config = dict(
    d_model=192,
    activation='swiglu',
    router_score='softmax',
    routed_scale=5.42,
)
Below are experts of layer 5 (counted from 0) of a mixture-of-experts language model. Rows are named router (the router's row for the expert), down (a neuron's output weights, with its number) and show model dimensions 0-191. Each number is 128 + 32 x the weight over its row's rms, rounded and kept within 0 to 255. Numbers have three digits each.
Before each expert's rows: a language model's description of what the expert responds to. This comes from a sample of Wikipedia text that the model never trained on.

# expert 22
It responds to: Inner word pieces before suffixes like -ed, -ion, -ance, such as relu-ct-ance, con-clus-ion, endow-ed, spino-ff.
router:114110076190134155139159096112165141141130156089092129117085104109212135151112135115145160118155159103116129103135189153180141129098153156091125122140076175193105076145174169122161100093114115132100143147039083141106108164093176203148124081127076164060117172110123137096120099145127112190121141143130158142124114103128058128094067137157164118149142153159101112108111162092064102109134115128133077094129145083114137131140133177103080078126099185194130123109116089080145128179109124099119089063116111136162102145094157121103104074141141148062156121151181074180086103156164124133
down0:168124115158177108132119102148201100118138137089077102086137215128175122167162123090049088168123125124134145152100061036130172122117091136113117058094174150131099166220121098096164102128120102122133150144112124119146133121102116144095136136141161164115114177069159133115207072139120135072131122149116144150193096137155111096078139112141134107133210089156160126116127118144182128139096099133121115161093123149153138078096130121114169086209146081142151099151094147108155085151100141096090100122151140187184163081127156110111112135192111108120132137162107119104175094129094131159
down1:156180096142173170111125130113160115048137133151148176115116129136127137156087139060095114135148169149149123118166157095115099145128138109113129107142140139145078126064110154130170164088105085134173161157127126128073148151077138102099111115074189126135113148162110172133117105155158160102202075208114116153148132074134098100156110130145190154120153127136130137153147142182145098123076146063195119076110151171118151092154134161121120145065139120089113166116151065149086087091064083119172168099114094141127158143119130127175101104152078127134074149017166125150136077151101156178
down2:172177164146127204153148140073069139104119074155115150110117099086138153154149122116133135191159097197156151145125057094180127139078100121121092118140126152143125153150160120132193106170157116129158134095138065115166156110134156090105087137137144100101144140203100135126143118143146094133123101110156135129129147116121089131133105149089115205088130107109154090232108106150152129172115111120102206111122093137121153107126094127100080077129050126074143121130105157136154084159147145120088170065057113099141124136071166142127105121163188165159113150157118153085099117185079148058
down3:157091185058130100125121107142125101150135103127144147123138147127104116139123148175098169172120104165124118152162076141144136158120137169124138144126104110199155074112090129173110132084108117087128132141145101086097133134115186125111136143122141102115134083183171164138148133223180154087109184209018100163142151093114101110098090107113111165087082156126127138148103158112141083116187150173085159123098096089084147151110048141096157101096055138118179096155120117129158101103168167123151152159124184134101156159126104152161122091159031120122077177139130147131092119178113120113
down4:147116140057095106142145102140125097117155072114070138126184152155138092161105113091149115147048195040111051111149152171056136121172150134138144122125111126056129080117156112106124185130137166157111127169122093122135090140115204165168083173130158118117092182124164110150130115127134114082113178135179066179097089152089150109123147200165079135098130098129137162161091119148150098091151072081144088110076103092139126160102161079150107099188152149084131133131135200133155130113160140174174140081146133115142121108121176153135133115130127121125203144114129183116120116159116121132
down5:112077179103124133150158084159135146086125114104140054114126153173117057119107199136149150147096155159145116119119132129140149136083101078146129121083131129175099158099138095143204146133122114128126111181121158127135066128118113093114139144144058133096157160096067128080077147185142153146112139139086137123159164119117160124117108106064089153100153061111090190086125147174174194120188139075172138117082129117100174097174129115191119143107128138118117065146172174151143133185182094079100130114084134142105123121108136140100191136192094143125126144126128068068165103183139157172
down6:129151121116131153105140130146095119134071117175122190123065141167109135095115156146149140129145168119102152116116134122108150129115146111082141193080113100115102107171168093167115115147179141149158101090150095165045093217110191103133123111154104106169087119106138145127153140073069140126071186086076192120105020147112088149126087126200123138141148132134103154162147108255168118118150152156122149123156117122142168115109168139097168132096089147068177134123131095142141118119152170059116119121100130125120159189114129113076129126111085104089121123140090168144161141113091155142
down7:147114120135078117144190122096033093127108150137104157141072167175132183132135077111105148114166125114117123147128160155179142062091097114159170168123131150100094104110105090121159136099175112111135068180150088144094143140162128102170100159174129114132124111118125142168218145132093096186221086126091126141109165107157102107155142089149143175125184161152083122110132163147079123113143200141121105132096146114152109141157062125153143107085128153102161147163147058139129066164137117106110141148170163140172093165077042102093098128082094100150150125120102129161095158113099170096
down8:178123192111189113105136144107118079110118112136126111099184053166198147104106198084111175151129137112159198110111089124138135175148168127124193112153121087095109124156160152144123155135176118148117086150108171127137115177169146165209142149162096206113086088128137110091110126182186134070175121146086117129109157125141107119128173092103080058099119125124147097070126114119095101124084113160150164082147112113133137063162143095140196114099153075115118113151152146075090144145134100164176163124110107137139158128121092116146120172128130119119083089124120137052089145083161086091
down9:133073162173114156146185099182105179127138119101087144172121118155088162146199141140185099033089162117109108135107091081096138189103133102131130110133135103131185118132146077118062149173109152158075120101176139117084133146077161126172093126140120186100127121160114112163146061150148159133109098129133064143119123138165105080114132064161094172119127113152178141149123175151148129159117105199123110089139135171123125145170104076127169111060153133172123128105153056093176166169090146116122172145125123173113118113107044146162132163105134084130130092077129101166111095146146107102
down10:078113182171096095154086143119074163173119129157080132188159132072121131116104112114132123154106144134154127066138075110144155150165122117233130076106120132148122101144144148098049117095117087133125101163101183119102161107071139215147141149164121102131175192147105112135120143148118130129095116126109131108053129126174120162151198116123159061078138133115148141096110140110144125103182133178113190126148171103087150073102127159118129126129153111112183179097112101118135139153100085116124119105146168162096126145112097138153088084103112100129175176175077139151162198151122119038
down11:129134101103109169136103160113131135164157123136116168156099183150119180083196155036157114135112158165127087164102130155151061140141125134106170158089161053048124193156112110096150090178123164157131119118118150089156152085104088101129168103157117123071118151168121153154133145119153165139119140089145125147123151173106128136151163153119139045110133147163169141108125102144116154159163090054141140145142154089164128102123185072153136144118096167137143077110078157105144138136060114131098062120096106086156078091104136154143116091137203079110083144064126185191099133108118150098
down12:134129133109176172133141127105080097074079154097173145124152082128119102128198093102076176146133159098078150138157129183109124190130156121078149109128142095145140071079104062150114126119148200168158092169176173084091093164139124193120101093103086162085139142110125145182100160188094120133063138182131148144128141171119107174122112134101121078073127123117090133107188058159127136123132183107119122134090173187105099121166130093123169143124121134125109178155130156192154153133106139096107032143120169118148089085107153084119112136101142124138103140133152086173100181118116113156
down13:154103185184124106128134081126149070213199070076187090092165088147115133158151127159150112124088178180136111121169124114096138164116119127153124089111109117141148134103144049148144185128130091156126106140145149148128172068124040145142166110092078141121128127146109140094102130172058080133064088086131156094135153147169056082124157096124097143148151101160132096157121075137142092118139112180171128116154168112128120093157148127155171169088121080109121116161119110132150120115216117089115072088143076192130117140152157117111127118137088144136189159112147148148089161153132166138
down14:205180051150136124113135160146116144199122102118192125097149079131098121100068094114168128144191132143127129120150183152158164156175114077097145121090141144149133085131044175128152068116088059110137109105058122100094197117116133135103114116142175151135083150098142103153148112157124177095120132075114116165161134109154120043113123126157136175166103071199144112099085101159151136121108121083143116119128096168145145117153176206133131184149107133138105122132193086099177124172151080091137126155104107138126057159120112102162134117127108141133081189125107133099141142094135146123
down15:138114138091103109188150141130072119114087156113117116154133107126120125088072099135128141158164164120150153152149110110112075072132106094166109121110159176093118174052094114162069118072125213060134195105144095144106157154157174111172167110116129109180163135090146097112124134094135128144091098162137109082122143093080121126104154165016180131148113051173127127133138115155165098135169083149113098085151171175155140129141134211137150118116144131162130157152110090116129149119130065125160120108187093062063128117138135166139158135142116162118174160139156096136109194116097133170
down16:111124131190093155084085050157137149086144126182179119170140110078150117115113123104081141124108108059121149146102134137143150088153205187151074135151084172138135124182095143117118082134151144062140136145155147130176094176143085135151116118163134103237102113134134093148098128110132105133120135159133147067121094109063142143077146111163111153113124191121106153174064137082154112142158124175152145152161154131112124072165128186114137172125095136149147107078157163136132100122204089161139144139106143166070080157079159111077107105141071138135107109134116091095102176164127120075
down17:141086119135111134149143077157079089158113191122102053075177109120133105122227102132087167087084121101071142147124167119146146152148151131118119150163109197042093050201125096156107167136130122155120107076154124107086165130138181070086191126176134152126129140130178121170162104086191197096142115122084127159053086121133115161105139102146141155082149127137161099123123109134090099139072132100146093101142200109094087156124137146117075166122177179164143128173105157073137097077106119113125120107131162144126167145153121133136146156138164153152099108129135124144163124116121116134
down18:085149044155126088161149168068178133090155101181087190166130086132128169136119105103101115158104119127165101095136116145131098144133088140123147137112105120154130149159112111189135134130103094180124099103140093155114069147088112145152174157031133116107120151121119167078218153110155139154118180158116125120160123149120089083158087128105140106122130132135055093156079113097094143124172105170117174054135165105134142153074152092174113146157137123114175098152102093159083117130113179119143109132218131098144122191136142158094121112119115093224128121138140096052161154117109147166
down19:148100131148132137181100089128158137091160167136120150134085093117122130150158139143117104050094074143216094164123131187118105104093138153098131103124155100155128096141109147051061110135150087115139156114084126159199177155140124180119084139092163136172131148083153132039071126177117091150130131137172138117156109194131182085135133127111174097129140159108101052162130101103128114159145115159153127195146150114134098105108145160138072151162141123114193201076149154163036068115132147144118155103161115137131102076169117082137096096136141163144132113119090146185128103101111110115
down20:061131099067146147147082066144143162156146169151106139139166119135118124084110061124151102147114142126132109102150141150125118157177180147152139143139157163093131162116138147129079133172121134143174140130215103140157051168165159141178172085104127161089111140135191071129150120127109181130187124137115095078066109176126120119136140100167134120140064121095163141103103095157054131054117123151158156160166123135099125144088132082114143101077134199106134081115143102131141104120124075140112092125106130165128126139212161074074107090105194086177142103089122109164063148125158115157
down21:139125072126159136139121081161179157130142143118144174181088086123142119143099089137121114077106094112061159105143169121122160154165172182120160140169152148150094094133067093144182130091129214072146186076128132174104119129108130139127212134108149111115089166142072099128063137127170156020067128173131148166092152078142095140187074114107088117168086121146106137125096105149172108064144074155127148109164111130130120100103155116147158194101164138101129110141117126124152127146126137081142177124120102106156090168145124126146094184141076098118134131186129161174083136114107107113
down22:075132120108193136084141107165141104118137164160079142130107125207054178199129094156128177099132134079117056116097164157139140115123139058147116161099160131103179110111065127186064116109124144143145145105124102097157076180116123152072123158116166103128109109160160189134156132092117132144148165178165135117101131096174150120150164082102124124146101145156094104145145105132118121072079172145151135189069137180121128139113138079166107181168121138152117084109103086092066131142128138124119135139184136113210111120144076069127119139118077182126172136063138080115154157146127107110
down23:135138143102168139105114123175156126089185100145080124116151125164127115122102098125125121169100130108127110075068124187126125105126161176122135144179164186102146108095206192106146089116132109149117122133094076120112107128094145142102148104094126177074105111096153164107137170066178145109145099140151130165083134138084151128139160164178155118142118149142199097157142122136136177091098059107111163118135110096116114227078205129121111150108132115146117097125083145170111037176134137094111121108134094144185103062114150157189145181111056118090135131120099089073177178139120163115
down24:114121124057127155192135024137140209103156136102143095125131109158143095072108102100118120102144153130128161158124088132170165076143164127106121110112094120113088109103130151130105134169107103114073132154108155137116137117144079119124158165162091141115156177146130149197143179151117143098090113190135147101172116124159151122084104145132083107112062125127133136153183103127106165142149190143115153184134125091172134162121090089070122108149049149141109162116122071108167182078084077160124075097130121156160143143223142132086206097103159142101145129177145194130099100097126113089
down25:176124143144081157095071157136119142067097141127137113129141187136107162129103085103125091123148139148105153130131092143134139146112106117151089113111096133100145163138212179078165119133099180114174120157157171147134123139093125143174139083139096110121133105158172117076135141180255135118096121046144139090117106138112049098111115079137148163069103189165127130126168113135140157112155044057154094104096110160125114135140144151186127152134112152111090148102117158129202108169180143111120135163167158135129131089107114085144125044092096119092159152139149093126199120084106143125
down26:139115164208089118116182122177116165084166155105171146203108115162151154153148110188157102088079161169118132112160068141088120113146148145160151126080140107123105166188171117154141128139143085108119159109097076134175085148106123175170091088148156167106139146128140093101065132140137105084107124151068134047129146098149097126067139123099122091152146118082097114086136151128089132117144106128180107128101104078138147149078099223159115107162072120202145173125142065162114106146155062124099146141112148131072129138136134100091113137149157124106138148105133131134121155181147186049
down27:103143111107135160098205088092219082149156155120158165133087130114166127049122113114126112156138107142119094123144141112100114103103069144194170122098160133062064096112123137127115162177119130079171180080137116091158116102117137108108138174088066186136100126145092135127092152092150126127105141145134104143150119151102221134141155136164114132195131162182102128180138120143129144123164133075119091176072175075130133074164212141069160171146143111097126125137152136133105162133167124149161085144167080082183081117134132099140086179144149101092139119100164095094124109118113098092
down28:156128129154152163093131183164131137090159092113078186179150106170151171129125112109144084118157105068133151091066141173095083134166134128123107149093089140101104106145108143190149174126164105169102142144141077131121103119150121117179146150111124143118119147144125136169100195134116096090079139128099092119103089082143141162149102146162175137077087182045156189062160111154092154118111116133135159167155119104176080107106113131041164087216078094083150127176088121152116137138107128134125130112154100105164129092131163142128109109137137122108075175168146174083194116088189088094
down29:128144125098170185088157109103145135143037118120139119107145152151163072102166134119167104133156155178094155100147093085088176158161161142070144147111136125120124104143146110151086147085122176093146143167105168109094144168127090106119099168154032129100159131067131119112124141133124116148121095187156084140117107100176183175137072112110113127185116138096187059114118127110056163128117190152122107146129060118147132110138177073068153146165070122122151156129122082087127110135047128099193120145099119142092155124181097154154176111124116134124123091126148149178158122181194123114
down30:106049128105048112188133069119134173138136169171134110146158124094153097140088090150133155108078095128115163158144142116110114142135121119119147124098156104119150110110166141115170175153098113172169110140162124136181102096050200201132195152224108133077166137130048120134117139091182103144106078130136125164099172126098121150196133129125122102145133077134077080138096082117081161148056122133177093133090136110197143175114124089139117167099145145127137150127104104136081022124130149127111105162116149118157118127141142134083103121159098117169143105132140143153142136189098144139
down31:111171092145121150133202136132091082105069127120076086190164175126111145083198115137162115115114177198134122125154146124138140133162096106129151141092101148134143100154101066133173098115131142086097152162111085167059151137095129137113127119121176170152170162119133136093114099130122128048133072182106080137184112135127086106164105115164180122105079099086129138141120140170135136094125179141149056115088090103166111143177142139131123164064124075102139105163177101174096110112144125097087140113132074178135141143116110159193138130152084095142124173173107072096142178115208163133
down32:130179088136102127112073074202136135093133092138126158153061121103111098091135080172139078141116077124166188115100074179141128108144215162174132068144115086196195163181105116111131131145119158109131137121121156059110101113147126133121184121105043161136169164081134153157186122133160136152100100166114101180120104119160094132061159109140149148145161118173124116106120139119121116124112147107158114095199123127160130095095135108130075124096176134087145118108118193136139172101120157133131139113126103128152110095076141144130092165118203102115194077110183132136069152117110108085
down33:075131091151135083109152138147085100103134136111140164152092111103126122127122195161178095116122126136103198128111108161164160074132094123145119134166128085166177103152126113138154082097176099162162127112152096153148099047081085144135137106077120115125172192180126151153121173163178107143103119096161099160145098123128116187203129099192096127124137062110148117127119127108147145136134131104061133091110124167144167228106088131134108102046134106091143134150133183118153174107119164171132063067111117148126164097091089190132126112117116131150130094170123097112124131208077080148
down34:138132100163112187156116101113079118175176106131173157090180084122129133125104112161094107101093128155126159113058178167139127167126166135122073153125136168122148138090094184151119100088115124111122064218128132150111089132075121115127124165128044177161114115119184120088163117127127155127133183152102066069085125196081100075101177096137117162166198112121150139105111162093099083156097100148178125139110164168093135117145091104174209108116122149146093136171129076164152127108128114163099091142148149119127069115113146114163156196128082091165145106096138114088150106115120163163
down35:142178127183080130096088150163143095140070101146156178167164110095104123109095078091136132130188109132134112112123106174144135080190118118116055149148121122070155130135116111113172130115147141194113121171073113107072157125101140168116157153107106167159135068159129126082185136165040114139134127122110142121131168139074115144121182083130089153136119171165069128152140099139048153133159090124134111150077147187090133174120179141101154076132173137128162124108140104140137054143090095118090196140128176129092128102179165175078150164101127138110131142142155147101055078103146164125
down36:103170105124088174145088136136040197211100155095132133110119128065147141075147138132135141139150122164161173150057105152143158157096092111145121084129127115102118153087073108134115147188106191156124115175161168127084115122205167098135159121074100117064082088129188174167156112105119140088122137079093106153133158143087143143161122110129146120130130108077100157113125127110136103148131146112110051154118111177142188168120140098116109138124157160157077139108110172101133132200125123126086194140180096151190120128114145176173084131128104150090110072152144157132097101067092140105
down37:135126136099165122081124123090109119114032133112120127094139136142155193153169081091118154107123134198151120113131126113092150049147085154133124089141154166122089122132152112119091124075130149132155101104122069169100136152096103125120126141145201109165130119148107093139163124085102154173180158123142185118102116199142119040121063115149088103199154100128074119098083128139139139162170086192134117162089139155132125171113111184105175177129132139146168148139103167065113106128121086154115082083117131162161108136208139138098147156098154134159105152122175114056170077173085158134
down38:051205161230115123106098200075113120092120113129112164092051076140109143130179099157092187148140105114141166152108117161053122116096141184144119115200122151206106129108111140126184116135165151188131087142168169165078080106084093171122139136158111113104190093164127119143134160116103189163164116096108109116127089104102136171143127098164134093134143116156094157084086097129114134102142128149106109172176165114143112170144175160130161159096066127127108105124072113130095100133176079136166115102129125142105139139139128099141116107129119133078091099171091146103169121086159128106
down39:183155180106091128106123076112107097118059138118065157135107165112099121128120132121172153102121131178110097131179138134124168113124116103147187112173134126205093091095142105091137142104112124118112180156102098124110197095163127133102153135133137098127121153091080127102100147153158135132172109071135159189146133114142139159134110115182098125096123141116145093137170112111085112140069111131129090163135182188105077118035209055120122172145189130115112172137058112149088195110065152075101095180139115133071130171169134180118156196124133107134169147145082125163147097135123127145
down40:120160147148148109152152118134152156082090146179190141083154077130094178156087110126141119063198151146081100065114145091117124163110103121115121164101156102130123136132118117162157102132051107132138172134129189154123114173146103114135173127118122153159139112124158154091123161102162155135136132135105080149107072136171212104099166122141066106140173136105159104100112068156112123205077110103113167128100112112144153098134210107189121097114081111150126143191208126126115098131060160165086071086117178136120123112166070133116089097099091110136131130124171099220142113098139127125
down41:127135086123103181087176168164150131140125101101184062104141100127181137133106215129181133108146141124117152074088131090114091100122144141071139102193125193133139130115129093065146154103167152169177170114101144093122114107142094051158132043162123096135131110116118145136115119150085145132136171115136079146167074124144145115110063112124055091135150094134145171083155113114117172175153152089156130201111132073143092117125135117114176111127135172147134151085128173112100124138087166171127143083164139129094138121084200031124181161103141137177147157124094132118163097124102152141
down42:131115130114169122126102157182114132162132181075117129168074090158162118142148128131163136116123152166147099118093119170097055116133196132093156066118094112166147119160125157152092128101110161086132166181175123135143100088122099077096099112171174083168075075130144128194156122135136172152147110106155091086109153130135082180168131103168053141126068139166080104144090146165080107131150129081078199105126140153128121088171136156200096121127103113142146116063142102082158143187042154194126086136136152171119127124119161107163143152114152085127151108126091109146074131128097102169
down43:148112094162101075086173110143124092094119076111116142050117139041110134134110183117103131127158098117114103187128151187079161114075102161211120152138118173148100087078124092154127169127130112055126130125164097129082182115119113179116148095169116111107146132140145142160148194143118152154133095113119112090094136159159098080135141076143116083121118158121114154161154161073163144087119211107166151137156149066090084156109123210132142144135149151136104139117078143124178132116127121169127132107150102127130093097089148206108067098169195130084153110193114131112155142111148149176
down44:160174167111116113140094170143128154169147169111102114100161213170115129119115187125142145144166120132089083134147130139069144121117155137193109201111149120114106131146114107199121113125137150185116127115104129135128118077126122095114182063177099129133072117144186109150167128116041148062155138137084110089159140105181148136134140092167119177102117145139094112124147103093092122129158139125142126185135127111088179122155132085097129095115132051120087189117182109127142102163077088183136136101151090139107148097137096139109057093142172153138141106050041106149151189105150076139
down45:108163092125138122180145162121133143174163096158147159104144152127078107096144099134121099085101090122116158098163104103122170144130126142128076121190109120068149155155148044071166108136100116127129174162070123118123155084151085092067145182190122114115081121157133112102090132133225150085155104104127081114146147107143165142179122137185097095107125180092090121120159143132129110068156103180139133136136136129128115125207117077104149184126123096141180139141110127128154191127123124148168134061154107165162085178083118154073168097188099106129096133080151051104149197128113128138
down46:151132132121113116100166104136174123087134143067158135125182148154119180138108077111140154094173181134082097136106069158116134125129120132177192123088153160086182185144169130137167152172065154106139135102110115101097103155120119141130124176096117099081160132120142140087153191126193178134035144139073092161052163098121154176153116134093114100169096145116127077082073158113109152139137131173074196121125136107107138072201133165144094131134137062151154125154137148122163130115102133145095091147125124099132158096164145159178124099119171097095119107085099130178081084063145111089
down47:146084118152149153152079070150085131121129182108139185160114119177069092093150166118119173081119119143185111144106146112103090106159070135130115140161118095145079114151114089137109156125166166122127166140133154076121139138108182151106141161159112146108130116134175091141093141104177157128215120108064187151103123082105104140142143116136176090183123135133105136109158093100115090099170110127147159188143113109106171060153061115113067156149116120126154147100218187139118158144132170091153075089052133156123147083163144109094168107151098147179096074100157128089117088182110159089
down48:133116131150146099159154088160133096151135150125160085173201115155103169224081155101062116140088127129098147121153096148147165140187061147116123134092077098183131112087146102102112183123125141123171148086145127135133112125200186129134145094160159070178065133127133091136089162102104097124132150068126076221144154148084129197087169129119115111122103169110129139073149125139139150085129159134126140133117124135092111047195161172161104089113111101096136161103140143138139116148136146053182103073139140164124133104151106103113167134157109053113123141127107126115148162144117112061
down49:108112127130160095113108119084165106083153094146093152117108090090122116137147128136102141082132087073184157163153164091132065112140110127145180113158170125132114163069151092105131194143105123117103132158154190082141162091175131157139128085157081139139075085174106140178168158090146157091213106122166139149124129213100122172144125204123191148132147151165131159137080077091132118091128145134072141153064139157124128146093137110144118159153154201168088100053127127084141069131154102111137119181121079121112086102179136162106157150112111116062116129125148160053139118131119100139
down50:157123028137154147130120080101123143161189159086069108089146095114070105130101111138169170133095155106099130109180112185105140070149088091088104101132150142127140102116134169106098185161149093086111124142083114142201130129146142106099171123162192141154123179099136158167077130142158115114141100188100171136074119207098143096193134126115116128112127100128114091109142161113173076151146103109153129160142159142160220122108134176101141112088118100161194144045123118148145105079118107106067132171168133139141115121089132116140140171127148084140130128156109166144126080055158096153
down51:149080125104075106208105153068036156081100118148124162203145122074174035097103080124119154116153128122137155054134087130183159116117136141124132114133091130145163118158173091154117097084108135138132132086139091094139166182119211129124115121145149131112138087149112090098115125114185150112116135079150185132173083142156114130128163171088131129130096094124097135128149113164091141092138160173172113127118121142183105117112122095208179131060137115172090107124098178130143152105157114099182128143113120111175106136140131153076117136131176176133098122124167129112144140098223118086
down52:068165122101144127177156172112125151143136161106147134113113091107121142084150126110139156150141155143090120117164123143068141161131117175067137076075116174135130187112119152127131161039131120149154067166146085119079128141107126133158074092075128142128148153111142071161184119126156116080157103076127102167133119085082106172133140130127111143152118116111159107122152101140199081079124140091155166062160146102121117179089081158200050100137137062119144152139151159146162117105187134172152147171082115140146082153066153096140141116116087149141163060140132188082149171115108179167
down53:135096090087135177143138117104092076087074155148156128081141129173118129165087108189116117091126139105166129109073113088130155173138120159120132074112148077127142087098086125128170135131154155133144107083122188126181113132140101145160147121144103168123113098120107082030217191147127159090110132150075131123164202168173132140157149095172149110161137073108126195117118133064138131157197212116118134183109108136120070112137101082127140086106132160148129174117156084086133154152132084099120096129161146117128065126077138150139116151124110136139198098150121069149113136149165173101
down54:138082081155134107097118099117120094139094131142136128161100123123178105129120092136121158162105105125175120122159100057118135164095164141162081129157125107117190150097128103131144116114102146139094138145133143142160135121088085087109173139176085129214155108121140155090123140138191179069147084108141180116095095074167146213132147123192157161174135108154150111136167120158094090093180149131101075135128111115166141180140171144140114091120096162126103151175074096108161093090155079058171137130130113104178135133185162131086090142113144145047120157054117075077181097119158090180
down55:144100165112125170097170123132126180145171113082129158153154170170145161089066122116162148107099118082105169116122075129146116090146067202132108095143093145118094119093085123179191175169129140139133132087087163074117138143072122153077142108083194125176119106112137125115173114146127145172083111059118116132086134160076133065131144160124083065093152152155145129158199064134135141154172140146129095125132191192114226175092158106172154137089126146123083123128108177153129124111116108127152074064107136144168116113102190141100143117098149110136122123164094142110142117094099090135
down56:161113125162138116106054114118133135124159183124122132144173152166152082125106138158105115161143107144156108123171086156078062133151172084159212159168117130123089090048182105091136127180117103116141122114139088133172044145133155177092099106102134151170155089150150124130180094096115172137168101124118227116129127175117110088200119094061168130132111199116110140131137131126106083109162150092088142149130123149140086113139143122172083181132150183122165104131179150134074153133118095142111108144131120117100151175130124099109114082120161125166097073139143144063104047109102097101
down57:177118144183124161076132122091115037098104118083118141099147120128163122144172119181165115138117123148082112170128106156132160094157126176091067135104120097190135095137126131091091171151119124123113150175119110184095152159040138117153094134131109112147106148136148099177168171152143098162167125167173106102147177090110107088150129063141081165050123112124079154141186164165145123150128153113163104085098172098141203078119122199121085048090093157119179143135130118119137133137157148099097114166133178166125175152091080143097076153112098114133072083160134159103136151121131114097
down58:073118126097136132170167124123064149133109124104089108083158186168079137170086203129110137148086105139087134146109128151139150120080125115100200101135089129132188079134115091180124147146184080099105153148115144111119119117116114159118137106095114105110186149149069132144133120142150130095149094159094085142136125130153148158130129144182104098170086109106127118121147175150138101132145181224182096163127161154094148122100109000108107098127137158105145138107154080136071083131101115171152101145095131135156101127081178201103117145139135074157148164085161122145074144155202109160
down59:123154141151111165151095142132137067182153162110165127109104136155178110060117102098108129070197111093104131123139104144135166068100159144091101123124157110144101200126158108167185134129093123147157146146110095174161192121070143111131070065115162118133101174142088105125105057142059088100158116158159116123171136136175134125178080098094130190154115141126131144132131070198106157130099103150124103135125091190110145068126092128131115186136144098090165163130114148180194087133179123120192152121136148100133058175104102166100092105148137112076138138104138127136120098090116108197
down60:158100117115131204131091105120152130148146204105134087111140164156138171148181085167148142127127104145161166115156129119136127126080034174090184154145180131140111119088117073169151142079191110130111138115132112093144154129116092122086088077098160152142170142137210132103129157096159143115109098139104123134132147110056165082106144145121166083140168097083116131132152115164133122147091115153123105068154153131096137147182173061158110153110153134075104103169211126150149074126145085175154121126132124119053081119052124151130119137109055126166144095122127100076141090118195127162
down61:123111165024120087103095136100124093082156097122107182114072107093125143151132107158102086117150072157193100171148124175119201142103173181147144162156168107147159136115169114131119126153137098151082135148127088094099108110143083114119115142135094163171122086113103125156101084091092163139157129100135191110113125151115108174125135131080115113117092134108082145161149152151086125157145163107133186130115134118099171131116098085102120120081188164121128120169100217158175101136169131157118108144153072072155091144145094113106104152191147099112133126195106117163244122168063113142
down62:142045124108149090186115132098108133146115138167114113079141150122087127083093156182068120136140093114049114157093151084125089160188101079151080139115117173119120148141181121168113182127110127125111146147181103169126112133145159172122134093159202064115116183090103179128104162124136124087108152059128183160127107151094178125093148185116051117067161211102140082139117149147126133125170103154179188110165111098119082114142138112137122081119106140118099127186088125150166114141182151126093122114151164145142105123123198092109134157055135131137084141144124073149129157106127143132
down63:150103121102130091139161161093087190134118075176152106135157122089134114114168168118143090127143148130098110133178124072174129146137141087130114156116106115151132159074170147129119146166083187111137091137115138135129142171103096207089110133131073097163184113097052098133163136059183118108085081151147148105122073125178128169153097150126156088090096102146084156140159161128159076096106090128101115163129169120124186140090149144187086065113114159141162097091171151127175064114168162150124097142199164141056129094064116120102139194128120182129114123088160145148138101089109158163
down64:124120146164106114157179186197129114119145131086101106133066187112156106098130172183134125101141085089135112139173155122139139130152138145170140124083168107158115137136116093120121098115169167107151153170066018061163148124149126102079159133151150143063105104135142132117164104095055090118156148105121138129130185106122171138163107146148110132174157159142143123113071187160149121107095147175123135105183103126127094113124146161130124100163081131117121140104150137167137111086181104116133131111165209104105143104093140094108173086164118050173079136154136041082141178083078123082
down65:076144147149106161109151112147124135139107093138152158122133079134094152112065172137115124107133142067177190113117135160064114148069092160146159124130102151142160144187124164069092169154133057128146102159104199129126097148096123120130112109108204114146127136173095184191109141128118151119117113102095153099037057105150205082147170094120146114076141112123126109172125155163154169096117146177147113136109171063119174140092117164147065107045172154122097140115144173106147072122122152126095093139186145127157112119106146133076184119137125111132173109108154153070110131166136128088
down66:105126186151093147101149113121136041122110130093103103104135124094087109136185078174190127117117088108082108194162197116136182105153134139067060086125183106178089140127140138099144154211101145141150147196130136097196146096152118168127125113138096142113173115090168151121133150171142087148142160164119121125159134132165129108081093181149136147112137131076196075151108126115115140166098078097117124141133112106097130099128126152147156122113181106105059169098162162181079154071146134162091132079087113145119170170171105099167082073104109139113173123118137155089087135152136088125
down67:151086122154090128145142086143088197125119143119156153123167086183143097143094101079163166106132136133091120112081122136137167129090088097160097168127118094189085226132123125095078156128203133155177149122165135143128161181123103089200116138068157098182070141124101150097144123109124088102058082179138120123164113118126059113138094087108165051101138199131149120137082107125130174120100115118099086148121105107148162123104099191146150174149124114102145130104119144111139135147123118141180135137079150177140071079073185162146094155124131112132100125149073151159144161165181154121
down68:190169236176128109123159128100119095108103103096081100059172196119092122142101127118127092142130129150131182118090102208107142104084126100095130153139130132144112141090127178135136107119154120107157135174131154100146122159229086148097101135158055155126086171130078136146095119200176123134118117102142134088140106119139161150157089110159081142108128137106087111131178108094122158130139117071145104063124110209130146127166102185116055132169109142099143116104110142119135162168165203170129089105158107112192083143122070110138108149143121118119087172118141127127101097086119175116
down69:077147131082092107163120090158118142185133091114066129084139143075209144159165114120137138131108128108114121099139119090104147125121070108100134177111101131105126128139131172101125149130167140104134137158114197165129141093057178146145142103145143152148050185146085174124107182116090192183096168093152170113118146137090157051167142088109131145146127131095142154146144103079153168147156171111117140105137138123082091080093147136122186178112096162180169145062126139126124122094107110135111191147132146159094131121041063121148093111117153112097145184136155076109191135095134078181
down70:144122113181111125135132112138148190131104125164099110057164085156102103087115109148143076147164101097193073126087118155105112128101128140128098144170130090130090156120126142123169169099094131118112167121169125107153140089139156026090120161109081162166141146157170104103152141103181152102083131145097145075138109133107172193127105121142179121196127143160098056131100148115122178164088203130164081139130148220085054116124103111097128077149131133122131090192137079179116121090075126107112163117145154166170076115165160121102171178124099130136145146071149102130155156151142111100
down71:033160147117126153134127085124146166107137101168146125183186088097106106164145128137142147151125085148076142098148159117128126084117124119171134064096083143134074126160136172070125185182139165135118129159141105097071089088083153121134074126114102097163170203126100142116145122138175172114166092161167133134156148097105113116147136160161160159134114132101124106082089142160074089131109159148130072123067134149087139141105196073165200139146113158121120160094104082177188099179125126116155117123076112143133075121143076123073150157117138086157151141102094067109188166168150166100
down72:123148146072129183173124092144165134150104115135142165150107118180109133167196124053136153107111120084124135140038126158067120138136154173121137131103139196141122116088081130145103088109213159102144072177120173124153031056114095129086102127160168128172135093119111101101130140163151095117183136098090070180114116084141134162123161150140137162144121153105098084105168136159131139074098111151082156114167117135081113121157167141160147083151097105138115170109143133136111126116120106120134113078123149171151143166130104100078166150121087124180083079092150161185076181123166181105